config.yaml
n_experts: 192
d_expert: 48
d_shared_expert: 64
router_score: "softmax"
lr_router: 0.00184
norm: "rmsnorm"
positions: "rope"
tie_word_embeddings: false
learning_rate: 0.00392
weight_decay: 0.0
max_grad_norm: 1.0
decay_fraction: 0.819
final_lr_fraction: 0.0
doc_mask: true
train_tokens: 479700000
Below are experts of layer 3 (counted from 0) of a mixture-of-experts language model. Rows are named gate (a neuron's input weights, with its number), up (a neuron's input weights, with its number), down (a neuron's output weights, with its number) and show model dimensions 0-191. Each number is 500 + 40 x the weight over its row's rms, rounded and kept within 0 to 999. Numbers have three digits each.
Before each expert's rows: a language model's description of what the expert responds to. This comes from a sample of Wikipedia text that the model never trained on.

# expert 42
Description: Measurements and quantities. Units and quantity words in technical specs and statistics, such as mm, hours, kg), Height:, approximately, capacity.
gate0:486558455527533460479509520542614454482458504459473533536513512599529447480522467508539453451545517530490539476501444565529581530507520437556471525560480445472527523527514516494483496450597490460518497467523560476561442437450537480494525467504512495420499532546572503555527537500507523512566467554487597499467528524448499552507484460539519513485565475531508511547528484407539508506570384443477519513460535486488504484507463538481552481538518487479459575509459507531549529522457503474558521506505554544507439558468529516482502539478423541484411465494504445462479526473565468559
up0:471542494450538488447497518471600519472533492455459546500514491534513430425521484576513498442549561470440534568497523476489540547467460470504533518526469448461525491593427533511454485440549476491482486518463540422537532468473524555530513500520567472437539537541525534553552559507472497521536505487479580487438537500419538531518540476583558525440510525481512472545495549449491516538496388436520536481475551450537495527544478539468514412562461435476466544459538473513468496459468509524568520509533598553466456506512485478477501532474434484517478463460472483472513514460565491526
down0:510479507434496496471574558503478549459576511500492517470450501459560497543511485479474516435563514480481507454470526527494468492509473514524416575494470492478495447592522431539511499457502454544416501487498433455490576533525576519517486483562534487502490489457507539532486484485500479496495438485463460556453500568513499517467488545533541544511505425522530586480515528517458494543498550416491533495497509488451514554473526511496519571440439564439524542453467554592385531557498544441536479428545518475510462488490426464538467515455500564527517534415460549461473520423477503467

# expert 11
Description: Quantity and time prepositions. Approximation and time words before numbers or periods, such as over, around, between, years, c., often in election tables.
gate0:469576470452518420456481481506534514527442567496512496528477543514474508467536529504511491500569483529491511539502526479457482489618514497509552528468513591435516498523486509515480469537558562460504482459451506458456575496480495551487487472573489526499499525538535452485499465510439576522452479434455469518476469564478604524582541554546499557510586570472521487518504512475603465517478531483475505459587479572476528497505530536499511506529528507468439521460493525503517499469433446553476505508491595468598525516533476537433471549534502516520473435476465562458441477546505453422
up0:517565505517481453522531514510471507521483593492450457521469519526497451482553542506408509493481423524511512531533570465528506500495507549547481517397457510560501521456499529490504549589487489426474489469535564503495566572497533471552495586466501454545552431525513499527489534552490545456460512462452507514490551517504557449521536448564470557560496539473481575486498494548535460521522560534481506538462411515430569557464494539517501523461524521500524413518520540463548526431525494495441459425536502510561484489504514514488413504449538465434479524554487529499498417540555558455
down0:489489486410516499431525501524472505513548468472441603541496556465484545592513507510445548535483457510476489496529488419495555494497549463492466464472521512466464541443513508553490463473526497471491446517461502514489455554496510548559465508558522492503498544406495427524471469511490437479517530528455425528524498627521494556495532438456427497450499447550492513451544489516503532433564545501497511538490525470574513510506464447446466520424463385534559539521509489501512485412469499550555513467529463531432511543418520503502473502471463489531436505454493495523443570506498557446

# expert 9
Description: Common prepositions. Prepositions after nouns, verbs or participles in biographical prose, especially in, of, for, by, as in best known for, reporter for.
gate0:487496609449491518475525519487511466517520558475535415469514584501510502528542453463514540444477464430498526429507493531508453556468449453541448547529503448555465551456487519481528497468495477509568529534460509487523394471475422506546514531516464563490458492510508470505476510494480518485483460431534521518510425529509593453502450509480520478446581561479553494469500478497429443434513531484511477484443492454474573502486435533496492507446516542517476552535459524468486533464515466505490486373443450446553486492587536499467469498531463536510511486568418486534540392519474468521
up0:485552500551539519481497494391512492477468491546526470525558492550502411502540513513509529485513484616511532497528458461474502505570545507444548542499481476466502484546531512552571490577532473527507485450497526560425577564523512521497522468456496487519580529513499534524551498501468507485543554550495541442498502477536474491527509475479529476549420458557463460514498454562492518631511476485503459532498512577514411528463518468506508461494468507471449508433543496467548430541443498569486548546481523525486528492476375474571495540540502441419519477507560461448459559488497513505
down0:498496502503522466458441527498465506463474474530553497520530513547438512591531580585484507498502485463527507477572474587523547456457500458452517538465506536459518488532481452456532441463612505417519459446528491593455527466510521459448485476497529527512518534492516479455397463474494448545482436498518525486508553525535383455527497446538474519488466477440478495486451430525521522535492533543473503502415438477535491497537518498483456553436518418446500527460465445555535482459474530468499527571485493467479550465455544569507542548472476562442454525457502432504539466465522495470